Experts of a small language model.
Size: 10 layers, width 192, vocabulary 24092.
Experts: 16 experts in each of 9 layers, 480 SwiGLU neurons an expert, a sigmoid router.
Training: a variant of Muon for the experts, 7850 steps.
Below are experts of layer 5 (counted from 0) of a mixture-of-experts language model. Rows are named router (the router's row for the expert), down (a neuron's output weights, with its number) and show model dimensions 0-191. Each number is 50 + 15 x the weight over its row's rms, rounded and kept within 0 to 99.
After each expert's rows: a language model's description of what the expert responds to. This comes from a sample of Wikipedia text that the model never trained on.

# expert 6
router:66 33 58 60 65 47 46 39 58 27 84 38 74 49 57 42 53 41 41 22 27 65 44 32 65 63 51 33 48 30 37 27 69 45 65 51 39 62 59 35 22 49 45 47 66 43 67 37 53 54 45 63 54 53 91 32 65 63 51 28 54 55 57 45 48 68 38 39 24 72 59 30 72 42 51 45 50 57 60 39 52 47 53 46 50 57 51 53 92 49 41 26 59 70 48 50 25 68 52 76 68 54 68 58 53 75 49 60 28 47 30 37 23 29 36 56 46 60 53 37 46 59 70 59 54 27 45 55 51 48 63 28 44 07 18 26 39 68 43 61 49 48 58 35 42 57 46 67 63 36 58 83 30 60 46 38 47 29 29 68 59 48 60 68 36 57 41 50 93 31 43 72 24 36 30 42 59 33 62 38 74 34 60 40 63 63 45 52 44 26 58 54
down2:43 21 28 64 54 67 49 48 49 62 39 26 45 24 50 88 44 64 61 41 33 50 89 35 60 49 53 40 40 62 51 78 68 49 42 52 58 43 53 34 61 33 64 62 52 58 27 68 51 72 62 66 61 40 85 47 57 46 36 50 63 51 48 44 29 57 46 61 41 47 77 52 20 52 34 47 64 27 67 60 44 57 41 52 49 54 55 55 62 58 58 41 57 49 41 46 59 38 49 67 31 38 67 34 69 32 47 60 57 54 52 54 50 51 23 55 38 48 41 48 44 44 43 59 66 29 46 58 71 04 50 60 23 53 52 42 48 74 41 62 63 66 47 42 53 20 28 38 54 32 50 58 56 29 36 60 51 17 47 40 59 43 75 45 59 46 37 61 61 33 47 60 19 71 99 63 36 25 65 63 26 60 59 47 68 72 40 32 36 62 09 60
It responds to: Capital-letter pieces of acronyms and initials, plus capitalized words in organization names, such as MTRCB, WCT, University, League, Church.

# expert 3
router:55 03 54 62 55 22 58 37 70 55 56 42 67 65 52 36 69 31 23 19 31 62 15 48 73 54 54 53 39 37 50 37 70 10 61 44 46 71 61 42 22 30 48 50 76 60 63 49 57 66 58 45 35 75 47 33 55 26 40 52 15 55 53 48 45 71 30 38 34 55 70 46 55 54 30 19 54 43 62 47 40 46 57 55 37 65 50 44 74 41 50 40 50 71 31 52 39 64 52 70 58 69 40 56 46 59 55 61 32 49 42 27 43 37 64 48 50 45 20 34 33 59 60 73 48 33 51 39 68 60 44 36 57 28 36 30 65 56 66 30 33 38 65 34 49 55 43 56 56 42 57 57 56 76 41 61 47 36 26 75 52 64 69 45 57 71 27 87 65 42 50 32 40 65 51 73 77 22 57 43 65 48 61 63 70 54 52 52 63 32 51 68
down2:46 39 52 79 39 72 43 59 61 70 88 17 73 43 67 80 52 32 33 69 53 66 63 23 27 46 58 37 53 32 25 61 44 34 72 56 44 47 64 48 52 37 26 38 70 50 61 47 79 47 63 49 61 19 61 55 38 66 51 59 67 51 45 62 36 45 63 22 65 22 51 40 65 62 82 60 37 50 53 41 45 21 59 27 10 55 51 55 37 41 38 26 57 70 42 50 54 64 77 61 60 53 61 58 51 51 20 70 59 32 40 60 69 51 38 69 47 54 43 56 71 43 33 27 50 35 60 48 77 45 66 38 50 64 79 49 51 72 52 46 61 50 34 65 36 59 60 48 31 77 56 49 54 55 34 41 48 46 46 68 64 44 47 42 43 56 50 18 46 77 82 57 39 40 55 28 58 47 17 55 36 48 39 50 40 46 54 54 63 36 33 79
It responds to: Determiners and possessives opening a noun phrase, mostly the after of or in, plus his, their, possessive 's, and adjectives like new, first.

# expert 10
router:57 00 47 65 63 42 55 46 76 54 63 41 65 58 45 70 76 34 28 09 36 36 44 50 55 41 58 48 28 18 47 33 54 36 49 39 46 66 62 47 50 42 38 37 60 63 46 27 52 51 41 46 39 70 37 66 66 36 51 41 33 61 45 50 42 50 33 79 50 62 51 67 41 52 47 33 51 36 68 53 41 31 70 53 42 50 62 63 89 37 39 45 59 66 35 32 28 39 59 44 51 64 77 86 53 54 32 79 35 40 38 26 37 24 48 52 26 49 46 37 25 81 62 57 41 51 41 62 63 44 65 36 42 44 25 19 46 39 62 37 53 52 72 43 47 80 36 63 51 42 34 62 51 67 37 49 48 24 16 56 45 46 56 64 42 60 45 57 91 52 36 41 40 76 41 48 65 43 48 45 75 39 60 78 48 61 46 61 55 33 50 61
down2:49 47 35 68 62 30 92 49 50 50 54 25 53 38 46 42 61 57 60 55 73 20 74 66 61 71 51 43 36 63 43 33 54 55 63 55 44 39 43 67 60 44 68 52 69 80 61 27 30 42 74 47 43 66 73 53 57 19 56 41 49 46 35 74 57 25 44 25 55 52 30 46 17 87 52 57 56 39 42 43 66 62 61 63 53 73 52 49 53 45 45 57 47 24 46 56 55 27 33 17 71 38 72 50 20 29 50 55 65 62 45 44 41 48 49 59 62 74 41 73 68 56 60 29 84 48 35 68 41 34 37 60 43 51 39 61 49 70 43 42 56 58 39 25 71 56 48 75 60 80 48 39 60 57 45 27 47 47 66 48 55 35 26 39 44 52 29 45 37 90 51 17 41 49 51 74 63 72 63 48 37 49 29 48 52 52 45 54 52 73 54 75
It responds to: Prepositions linking a noun or verb to a following phrase, mostly before the/a/his, such as of, in, for, from, during, by.

# expert 13
router:46 26 52 65 47 38 66 54 87 55 78 62 54 59 45 60 32 34 28 31 27 44 40 55 58 47 22 56 48 27 49 19 58 30 52 29 69 67 64 37 22 48 41 35 61 46 64 34 44 48 50 42 43 62 84 47 55 34 53 39 47 46 49 60 58 66 37 69 50 41 51 13 33 38 44 26 42 43 66 48 39 20 47 54 65 54 43 60 73 29 33 35 48 61 56 52 21 65 50 61 62 71 63 58 49 70 54 56 21 50 37 36 32 38 65 49 49 51 43 37 35 70 59 55 22 35 60 61 52 46 46 48 52 34 31 29 63 53 41 62 44 48 56 38 52 58 53 59 67 52 54 67 31 64 54 46 50 38 30 72 73 56 45 51 54 84 42 81 79 48 38 50 53 66 00 59 62 38 52 48 72 46 48 63 87 54 78 61 46 24 66 65
down2:51 42 58 54 39 65 40 45 43 58 63 42 50 28 38 76 55 57 60 73 78 30 48 83 54 36 43 65 32 49 57 47 40 54 56 44 42 39 80 50 46 21 37 50 35 42 66 61 55 66 65 17 32 30 59 55 46 94 60 31 62 44 34 49 53 36 36 41 23 72 60 63 42 41 84 67 47 49 65 44 62 66 72 57 65 53 47 69 50 37 52 41 39 33 63 55 42 27 68 39 55 39 52 38 60 36 67 53 57 64 52 24 39 45 58 44 35 69 58 80 64 58 68 51 55 62 27 49 63 66 56 65 39 78 50 79 78 50 60 40 51 53 22 41 53 33 56 20 22 54 55 42 40 46 73 40 43 48 57 31 77 40 22 54 48 35 41 52 62 16 55 55 16 73 48 38 24 26 40 80 47 65 34 35 55 40 48 61 39 62 31 48
It responds to: First letter or syllable of foreign or non-English names and words, often after a pipe or list dash, such as Kar, Mar, Kh, Bh.

# expert 4
router:31 25 52 68 54 49 62 46 71 22 75 45 57 49 59 36 43 19 40 33 24 43 24 49 48 71 33 32 22 38 58 19 50 45 70 41 53 72 53 40 30 33 45 50 54 54 43 45 51 55 33 33 43 58 73 40 71 35 68 27 53 51 51 66 56 40 53 72 21 56 69 37 38 53 35 50 69 47 56 44 72 22 63 25 41 74 41 57 71 39 37 26 55 65 50 55 35 51 43 57 44 67 34 54 47 60 49 71 20 37 49 47 33 31 60 50 47 59 42 40 26 70 64 68 27 52 65 48 71 59 53 50 56 39 39 18 54 38 72 49 47 38 76 43 52 59 55 54 76 46 48 51 66 61 50 33 68 36 31 58 53 47 37 83 55 69 39 70 68 35 51 35 27 77 18 57 67 24 66 85 46 52 44 51 55 66 53 60 49 31 62 81
down0:39 55 18 74 77 46 44 45 35 26 24 54 54 52 48 46 36 42 43 36 64 55 55 62 39 42 49 45 52 56 34 70 24 51 58 12 39 30 65 41 73 60 47 37 69 42 50 40 59 64 97 52 56 44 35 49 48 46 47 39 44 69 01 45 38 44 49 73 20 73 41 54 36 21 67 33 55 73 64 39 53 58 22 63 72 53 31 51 59 50 60 71 57 54 51 61 70 30 64 43 60 68 64 47 52 40 28 48 52 47 37 51 50 43 70 41 68 29 61 40 56 54 49 26 38 65 62 44 57 52 43 24 31 56 49 42 29 29 30 41 66 53 60 25 76 67 70 99 40 66 43 32 71 69 60 52 43 65 41 63 62 59 48 30 51 61 63 29 56 52 68 57 36 72 42 56 37 76 51 24 58 41 49 54 51 57 60 60 61 53 45 73
It responds to: Short letter pieces inside rare proper names and foreign words, often in tables and lists, such as Le-th-bridge, Mer-th-yr, K-og-oro.

# expert 14
router:39 19 26 68 54 34 59 45 69 49 54 42 67 49 48 70 59 20 28 50 38 57 18 49 65 34 57 46 40 33 50 39 70 48 62 43 63 48 43 55 37 50 28 32 71 55 49 30 64 62 47 37 52 75 47 58 61 31 57 43 46 59 54 50 45 73 51 50 29 69 61 34 23 54 26 42 39 53 66 30 59 40 64 40 55 65 45 64 71 47 44 54 53 68 56 59 37 73 70 62 50 64 59 61 44 77 36 57 43 60 30 51 29 38 49 53 48 64 55 53 29 62 51 44 53 19 65 66 67 53 49 47 57 06 21 42 47 52 69 31 33 46 62 32 45 99 53 58 37 68 45 79 48 80 45 64 56 43 31 53 57 32 66 70 72 49 44 80 88 64 36 43 47 66 28 49 75 46 62 34 65 37 57 67 51 72 75 38 50 22 51 64
down0:59 57 44 13 31 36 52 63 48 40 46 44 61 52 57 74 53 30 52 48 32 21 36 37 54 22 68 64 44 33 52 43 45 58 54 24 59 55 39 57 49 71 29 28 39 67 68 71 71 42 30 53 57 63 33 55 83 61 67 70 41 44 53 30 52 59 55 62 51 72 48 38 59 43 56 57 35 51 21 29 48 31 36 67 52 76 45 65 36 60 28 62 44 66 99 44 79 41 28 39 54 34 70 63 46 56 55 67 39 31 55 82 67 45 24 40 47 61 53 61 26 54 28 36 49 50 33 73 58 50 50 49 50 87 63 62 33 58 52 76 51 50 50 57 47 46 66 29 47 59 21 50 79 70 51 38 52 33 42 36 27 70 29 42 32 55 47 60 51 26 61 67 71 39 50 25 49 67 45 45 20 36 64 53 40 51 37 49 51 71 40 53
It responds to: Opening parentheses, brackets, dashes, quotes and table pipes before abbreviations, counts or years, plus CJK byte fragments, such as (PC), [pl].

# expert 2
router:53 28 37 51 56 54 72 40 81 57 65 38 65 61 64 48 37 33 20 25 11 45 26 29 69 50 51 55 50 37 60 48 67 56 44 37 31 67 63 54 46 51 39 27 53 55 70 36 47 72 48 52 32 67 74 45 73 46 49 51 22 48 65 47 39 70 33 55 35 61 50 29 17 39 57 24 65 52 50 33 40 38 50 62 42 83 40 61 72 55 54 40 46 47 59 63 42 55 38 77 49 37 62 70 53 49 48 71 33 47 49 22 44 29 51 49 30 50 63 36 31 78 56 45 51 48 58 58 76 51 72 50 45 21 17 16 34 63 66 51 33 47 68 28 44 79 36 74 64 66 37 61 30 56 58 49 56 33 29 71 24 67 55 55 48 48 53 63 55 45 39 60 48 51 12 62 58 48 53 56 80 40 44 68 66 54 82 58 58 33 59 48
down2:64 79 63 57 38 33 27 14 29 50 28 74 37 54 68 51 63 58 63 36 40 61 51 49 68 38 65 56 42 86 57 42 57 83 46 58 24 69 61 54 52 34 43 46 48 43 62 32 46 58 48 32 67 29 38 42 37 55 37 49 50 78 69 29 47 26 49 45 62 51 41 41 66 71 50 55 54 62 72 25 47 76 55 22 69 45 35 58 48 74 54 43 58 33 52 79 74 39 48 50 42 68 56 44 55 60 69 31 30 46 50 57 34 30 50 45 46 51 43 46 64 49 37 52 39 47 55 51 51 69 50 32 54 62 24 75 41 47 74 63 50 65 70 66 74 49 48 93 49 43 46 49 58 40 42 28 67 26 48 48 32 53 29 54 65 38 36 55 50 45 93 51 74 50 39 91 57 66 83 67 42 42 24 67 41 58 68 44 64 54 59 61
It responds to: Head nouns naming what a subject is, usually after a nationality or article in article openings, such as politician, film, album, opera.

# expert 7
router:37 36 40 57 49 35 58 40 89 36 77 48 63 52 48 41 49 42 50 41 23 55 36 40 62 55 58 56 39 29 40 55 68 38 65 37 50 47 67 37 33 50 37 43 56 55 62 47 55 44 50 29 61 46 97 43 74 35 53 35 59 60 48 61 36 63 29 39 47 76 46 37 42 57 28 43 47 55 65 53 36 27 67 59 49 66 46 50 81 39 45 34 52 66 44 49 43 65 39 50 64 53 72 70 37 76 68 68 32 37 42 35 36 31 67 52 41 73 59 50 35 69 75 54 47 32 54 54 50 44 59 33 42 02 23 41 52 41 66 60 51 56 57 44 46 52 27 73 76 34 52 67 38 72 20 51 49 28 35 72 53 42 45 72 62 73 31 59 75 41 21 63 39 69 25 70 72 41 52 64 91 31 49 60 57 70 62 61 53 29 63 59
down2:29 48 22 43 32 88 32 49 35 55 36 55 46 49 56 74 40 68 43 55 31 54 47 55 40 32 30 36 34 48 37 38 72 44 33 36 50 44 41 66 46 52 53 32 53 40 50 55 36 59 16 53 35 50 61 66 65 69 36 50 62 48 58 47 52 33 69 80 49 55 53 37 49 57 52 79 16 47 12 44 72 65 64 61 46 48 50 61 48 63 38 51 53 74 50 43 35 50 53 95 22 71 83 39 56 57 12 43 22 33 50 54 34 51 40 67 33 43 43 47 27 56 52 55 41 50 20 65 43 88 56 41 30 72 44 41 32 43 56 49 39 50 49 44 22 67 61 41 87 50 46 54 56 65 47 50 53 68 67 62 36 52 38 56 52 44 59 72 47 74 73 31 25 46 46 55 49 32 34 36 58 41 87 56 59 37 59 32 49 33 34 65
It responds to: Final pieces of personal names and common first names and surnames in cast lists and tables, such as John, Michael, Smith, and endings like -iel, -ry.